Below are experts of layer 4 (counted from 0) of a mixture-of-experts language model. Rows are named router (the router's row for the expert), down (a neuron's output weights, with its number) and show model dimensions 0-63. Each number is 128 + 24 x the weight over its row's rms, rounded and kept within 0 to 255. Numbers have three digits each.
Before each expert's rows: a language model's description of what the expert responds to. This comes from a sample of Wikipedia text that the model never trained on.

# expert 26
Description: Biography list descriptors. Nationality and occupation words, and the commas after birth years in people lists, such as American politician, footballer, (1889–1962),.
router:110088092149145140111164159103133123139152125151165140152141085118129157123171115178111162125087145140083112089119160116114164106120108133115128090085139154114099131123147108127167099142130088
down0:153144160103130111112141129101151110111132069131137113157133123197133103134122155140110155150138112122117094132130105102096164085114115122144110145135117117132123119154200135148155123101108104
down1:108103141161155167166123125087163132096094080104090150132147149092172124128118139117117103141131129144120107130110111138158119144093138169099159090101109146106120127142150146145090148099157118
down2:124110105131128086103135158129148103142159111150118103140155131164158120154109115107111087165114156138114064100088105153114154133162154169153103152122109159119126174125118141135133165097153170
down3:134095121161140095112106139099124079076162147125125155172155120123128135128148109107133161134117132095114118125101076126096166132133114142108124118091119103113104141137131144101118109133121167
down4:097136096150143160131166092144134153180142156113156141120136166119155135143089158132135097113125124115118142145141155176148140154151147124166113135119121123151088118154153157155095144172141109
down5:102159133131114159102158097170107104120093121096168086090090089147083136115149156134146098115170140107146130155101136106128125166155101130165094132154142157124146134153148135142111099127118119
down6:098164129115065153097099101169074142171125135141103134114142108156122130122134166105107165136143117143125100162138142138145116118118130121117145129156105099158081139094122113147056095099133133
down7:098160130152139150094113109134132134112133115134142147123167147102144135084091110113131129115136112148151134104122145156129111133099158105141132105145141134117126199136136151134074124183120141
down8:159113141150089132083155093096129090167118072116141137087125104122163101134099150112150127098103136151170162136104131128134162155098140154131144106170159082142100126126120115098132085144115138
down9:104105092112142152145108140104115149094107144136142085116092161165085143101152150127154146146129108152126133151117159139102131105137125147134085126110156120142167114171094156117108151144125177
down10:110141145130144149178115173149100118133169142099128130114100152168139185105123150091120124151139104099131108132104123159141125156116139116084117154095131119128089159091117110106120129109144132
down11:088111111074087143144117115144133114128136148120155149139123097108142086123106111129140122183154127113117116131087122100140093089152138154086154110115132141136123133115126112143126142105120148
down12:165102107177128127114164159141102154134142179134163130149088157096115118126100163075159151134114151169098135138131087112190113142172114151152122110134156146166132111114122133181168091154150145
down13:158123118158121136148150081128173138108150109140114156119093153084123148115170084136114101132124132148134077105125114124117139146140124171137131094146103139120108130123149134082124122110151142
down14:104148144101160116130126171135149151140140183133105123086112114114160147143155108151126125169111173130182130173136123079115135102141163075117100109149146160120157142148134157147186102171126111
down15:125125096100097153145148127124090170137115136115138112152115174085135117129136118117139144137114151165079127119155120127135201135130140113128160144073134152153133143129148112125132161139107132
down16:139111078162117142097134117114139135112125173142143077172120125141094143131169106124089085107120148128116139131112111171116132063126132194122133147147093139125118124147152144136125103144080119
down17:122079158082088134142161106119103120155131127161147091139117109134096140151131091141136131143167120108130106141110122083141144092173167141142163129092118123169122129126125130131157104074111113
down18:125142117080122135108129130178121096153148118131165173108144116136149097137093157115099138158105103087147121092141133171082136139179129118136138081120132101139162102151143140127143097110137086
down19:112145128147163120109137151095142117146123140173118149175081134137073137098133118138131128106138136134167139136159097134130103139109130129109155190123153108132116096164131136141121096151108161
down20:094130155107122106139118109105116108117125106142141169088141149147089093164128162141120153141154126124155153119100161127124146124127077114108119144106105150136095132132088165125116175110130103
down21:150161123150104086136143189117144126134159111147141153118117128089174089096072124119117165143131158148135103109128159132122176101132136142157118074152112170159102127138160129131175114114168119
down22:144106119109078161152100147156145109168128117122121125123122118129080117130111114142143136151154113133101130144149118110139150102120166122105108098078072167170175148117163119104115185161122182
down23:134114143104087114100122126122141129123122104134131157157091122118093133131112155087127086137106101109096163105102137132138145133175151148121147084146157151132174198113130145136138131139101144
down24:144132125111124123125149115132150126138150129108111149127132100117085138115127175112091124135129100136088154103157145115145102187182095113129121140098149160105139114164105131117109134146140078
down25:125134113127141119120132156131126104132112129150152162154120080154118085164111123165117135102123081163101129152154130092135159097125129165142108107100128152112090102095157119116116126080126153
down26:146119128131152097124147141130100121112192160111101095141145185156149115120107156116117096107097132084106155118104143183108121131101173114111130158141126110145153092132112171146144146141117123
down27:119148146120159120157103125069117111085086121125137134116113095141129101171142119123127132171123147156130124172124119125139097123099091154140167162104093102131154136124111141092105139113125156
down28:157137129182135180105145110120111164143109162160103092090145115138121182079158128164116113103160137133154101114126166132115152108107134149125122128158128131090176083142145103119074133102112155
down29:121162097099094160103093100147150129111134171109106120114142162148157107158121104104168123142156146145138152074166161125106177132115113136137097110116157140105149147115127098141125122148151118
down30:098135125165102098172124149105085132137165093172143127177124138153141131155132145110122094096190084140073140114157114158150158117119121126118117085159155171131083117090132117119146159145131145
down31:163158142104121120144121169125134144139154145128099101121108113075161135130149089131127113167115127130110118148121136127135111171135095135153094120076127145122164132153112104151091139130153110

# expert 23
Description: Name-following separators. Commas, "and", spaces and table pipes right after personal names in plots, sports results and tables, e.g. "Steve Hardy, who".
router:157127097101151156121155114143095183134056111105147175128135138168120073146112113134152136153115089051154126132119119164142156121136137106130137130085135136114160114146114148118135108109149122
down0:103105138134158138144093126161128134133170144132108117150090103121145117143117120145082091099132116070099123125143137124111078137132199071131082146085158162134099122159145132125123103151117084
down1:146095134109082116148114121121158163090102131124126137119114106123117152104107175131126104078115110164149102154127099109162117124127157140099139137088180079137105137091117150098109109104133102
down2:097125142138145174091126109146137128154127144118069107086145130148101131157123140170165141110132108140143115143137105096134133133147162115117128162149144111115139118119136138128156145124130106
down3:125104126120087089127134131094118147159090114105152152123169184147136110108127157145135170155111076103109131124167114132143115112114150157124173141180150084115125126108109102079112126099132056
down4:122134109105116116138132104167146116105117128134108125170131146112137094115103095106118088179099083118145117102160154157160148134148148166130126090110186132177108111131137138125110091120146147
down5:123140156104140126136105084107149147122150124114137157112114122124107120123110103129097095083151113153134057154166139108103187108107091129172147125144120161137142164151112107106158155112104098
down6:181191106136086082137121103120126123156117113083151138116128089079175164130117132118139084124102145115164170107101142129101109090105144110129099116129154136141125130138142098185121137143115140
down7:113168123133146128139155134088140100141164124136125155144169126090155143130116117092142137117142088126108137111163120146117150141140151110143163128168086117116124101163129138113138104136146099
down8:125113102104158111166119084132107119103113121159146113157116172157169140124106125164128184111126140146098102121113144100109130109092136155106175149120118103154109109134118097108121118096133107
down9:129179120145131132136123193112116146098131127135118189108118123110143128155151187132125113150118141091152130134140134131130145132104128117135116151094139155134148127170145085123136103112145129
down10:159121108156135148135132145153134121107101100115143101153134153120132139113129155169143145155101142129116096126152125096135150119140096144126149111135092119127132105136142106150141128101129124
down11:139180130132110158149121161109163150104141125093160130125125148111139113173166170135132114146114143113117098151154127122091107126123130112122123113135129152126088146112130153165112138129136127
down12:150144075136093163109118107178109174127121149137122141111149100173126097129130131091113124143105114111156120201077133137157155144123150143135096142129150140129141137134107146153108158135137171
down13:104157149101143148138167158129126144136113104158149134158106157113107131149136097131100103152090130138146074128117154094124175129151144107104120120104119100112126152130096140131170122109166127
down14:134089132098182094133083145103176106097106126134121111115134134176114160113104139172102121126142134135088150125120148119090115088110103136114148084103161112085158131129092117111132103126107159
down15:126144148145107139128102114127109115124168159075099137180144108092136127097154125135131137106130127155137144119093108105160129107100085146141150132128094150148103147170120106135178160167139139
down16:145097094106147118089143119124175102121128120142114121113106107147143145095120120148115129112107101167134096143091120120174149141162177153117144116121137129131136148137134114150135146116127115
down17:145098114161129121148135137117115138149147130140113116121123111149121136140073121103123137155147137144097118126165107126103138094132159096094120113102120106107084098147112139138130111129139164
down18:155136144121085104092155094130098193131151128135144124154158117173116139126149116106149154173141140103154116115086082157144151117138173093137155121139107140121084170086143100108163086118102130
down19:095118094101119132128133117139136126131150108125113108085125107161069179113122109158089122158124149118120107125147133098120161123143088082125101146141096121140138115125143155140072086125140175
down20:092162108180106126153143145140113162104144164094135125122160136147114093121123125190129107112131103117153128165062113160142147087105128121144141153092118149161102099110184122115165126130119125
down21:131160126130112098169186145146105136139108159121085175109098181144110108126132097096150110058108110177100121155130136121159124130134118146146106149117133139111143122132093129136117145117124151
down22:150112105158122132139168123169116164104110131134153123118112136155105142103148129123133135129163127112119135097146145150104095090148078167139153125109144141137140175139085130073126141128138148
down23:088145115133097125119152096131110151116168151114133158084144157097161092153130102086146145153146168113114149137103132122121151132144112123137142169120145146094146162162189175108121119089154134
down24:162108145103120127146066119127138123095091140100062127106123140123151139158173109130109161088115138104098119064145159120158107157148119130142122128157110087162150125136100100131140109135107132
down25:101108164146148092140141153110148110122093146117105125095088136115126154143135105127156107183131139179140123130153104139093135154100098152114080091143123121119125132144132178085097095142148093
down26:162143133138114101108110157165134100155152112097131123128112140160146150138113116110129182154127140130120152140163084055087148137164099128140131126155116098129147143111163087075132075144115135
down27:132081139097138154152143156137104108129091135098113086086163142200096122130163119152153141125140132116130121095097123083106163155115095163133121098118093147151187123110129097104124114104119173
down28:132145122137100163129111130116159137125084128109150150125082145124097127105162105148115081127127123105110162133148068130096137125070133126113130130072169121173126119132115148156125148132107109
down29:106170153127109134135136144102139152148125157118142105117129104108121164141139137131119107126115144125157083121121089104103122135098133165133076089093141140132121173128106166170110162107140143
down30:102117122111137134124127140108103148169125137169125140146121128105098139089133175135160101109154119115087085108115126106144094089146164128145128066125148172136159143143111126112100110140135147
down31:117140173152109113150089115147176147144117133147109110116177111135152120093167090104135117092146152142142135152121168088124134130121082115127125117118116126142127156088127156126129121081141124

# expert 48
Description: Ordinals and superlatives. Ordinal suffixes and rank words such as 2-nd, th, first, second, final, only, in election results, seasons, rankings and tables.
router:112142110112088091074122141144123152148132130123125116143143132074083132146101115125122124142118128145079170113114113136113119079112120138155137140140147167112139118122166053170124138142128147
down0:104096104154098137100115119145107118135153148132158147105148139078147100163129139158142149133102098089111119133160172120120140175101156123104124127115067114103110181127144159118072125127111084
down1:099146118143108163132148149084109130134097082103192096092123087133146128124154077139126121136118110126137147126143125134157117144145131129083086108145122163130113172136133103132134181146121140
down2:145121094120116153126146098127133126130125108157163157162130118109139107073129139129119105163107154145098138096117145138117133140106123145127145126133150130096130086118103106104136130128156100
down3:138092140116132161161102118113111073115160095124165145153146138159168099090141099164137150098114104079086119135168089156132169151120098133109128115143085138140100112146106157096111129109147121
down4:102116124126126117136088096117120107150137104107127132141066137126146134144086120137131166127115141124094150118149122090148128129116153103132128136107156164123179134161130189079143127156107141
down5:100168126158175134169136115115146178136117109113138122144115126127162113144148082095119133121118117141128101107112114139151146177127110114093142125119112149187106096110145126141143087122134109
down6:133149067162088119099095118128115146105089121134107141138166137118085124124128145087116133157121110083147144177125160088164095117108137154131115122123116135097100114131151112135128138133111116
down7:179129121176163128133146174107144141130166119135131105113144151089074145143139121179160135127113131139127136152124096118092176116117140141127143170111139157127132133160141125115119175119111101
down8:142169091137135147095125114136186116187129171134132142117113132118136150107113148136108121103149137121109143152128166117108084097166107141147173156107132132101140126146123113074086152115162156
down9:126128081101143156137180184112099150127127127113098113091113184145118165141130136142110155174103109154108161133133096136095150144116140118139132129144127128104122094110155146136115153190118110
down10:100072112122137145113155130120118127160152162168159103143162136125119139142119116141142161077127139180149160153122161110131167093121115132118129150175139068108158141140151066069134124140139113
down11:102143127114187161101113092138125155137136165090128101142106157137135178084148119150136137104139134133124138125128119138131147094119180121132129132142158120125142142107170112172111141155098136
down12:148129137122176093126123108069140155145153110121105152153120115103173136167135170126106133134129088148162049114089153176150102178117124094133119150162147146143125145137121139104106079104138119
down13:120161119127142162196104095110122093142132123157161095111142132164168136114109130084132130124145154173170130143110134098151161108078099133112126085080115123126130169141088153101179165116129086
down14:132125153087098141153132113136127138098155151084123136132129155137118108116119109144132106097088167044144130148106140108137176172084173134109115096144166156112119116158131128134075163119124175
down15:070159129152143134175145086121119143145148090169094161146153109171103141151123159113154112129109166138117118111143116101154137112129135104150104126138118123165106117165149159129100121088150152
down16:107163119138148156137122160150109144171124156131111165122119135120132132144116115122114060087179121118118148117146119119171134171074118093147121100123122142171108131110151124128074112140104174
down17:114092104177163111096172135149155164119164121091142132136122135133086113124119181090118156121134099130128058108135127156138170108161100145101132102123153133117116091124152142135139144106129139
down18:171103157109154148104129174124155149071128158162098102123122133089130180128154147129099155087175139129162133096179136074149081117147126155127126119182073141122129143107143159119155070166135126
down19:164107120120155133080149147136113145111126114135123118133107089155164166138138128127133126115152115085127122130125141131150134102114122094113140129152153152114125159133129119094128108150113092
down20:131140167117164101140143151143137124155138104144119172139130116155165124115151113109148148122151112143137126098135128059112110161158153158119123105135138103165114122156121150122136102154155092
down21:138130118136116135115150153133130130132120157129173148139146081140125099127114102127135090102142131155151164140134105141106135098076150148134146128164108173154101127148147144089136124094127103
down22:095115140132124151136122121104111108116156120093111116109128135083142134105141089123150164152134136151132157129088133167122129121151146146118182153118083096114166157158097136134151148119141128
down23:144136155095118133126133122122125103138089148114122128108156173157197144157116139120097167152136122138153145108148150105133143107116075142128129113150122098129140143111155089153098149139141111
down24:075076129116104153113108138134132134125128108098150150088089148137084133101125085147118118077136132143137152135118106122129138081148111144096106127127123098120155143132136104128146124141131072
down25:202121129105089189128138109138088098115111164119123111113143116158118153147116169123110113130149165138118139155114118147114131116132148143140152091139083136145155143127114135112122092089159163
down26:102147161177127138111171120100097121128122150124127151156130086130101092145120115147133122078116178195137101129156106166127183131170147134161151124083105132139163101097150102161123140148167186
down27:111141164147173093138140160104148081126084084111142134107130132128164101105145110158126129127145135168114099115152105113127132116152115105154125091105105108126094111096127144095100150141163121
down28:104100147113127117136111122136127102113119052123106127101139134123123126107078086144143141157147099106148143122130165160140100104133146163111125139148155108138128094099156109130158133096146080
down29:111124092098113131114109116100098120155086134137161115118110122136126133144163145130128144139144110128165127096162104148169111130146174121163105125143123102103127115097112115143135141128145139
down30:067110140117109083133118154122128125146123091170104143141129128131115097130114156102145094129115146133090137117109137096155119178123145133132141136058095110126160095126140122120077137088131161
down31:094161110114139123102128126136150161141184165103098143136174155120092116144081104101145145136120102116122130128077121147119130136110135127134128171157133093162088122147097117137102132156167131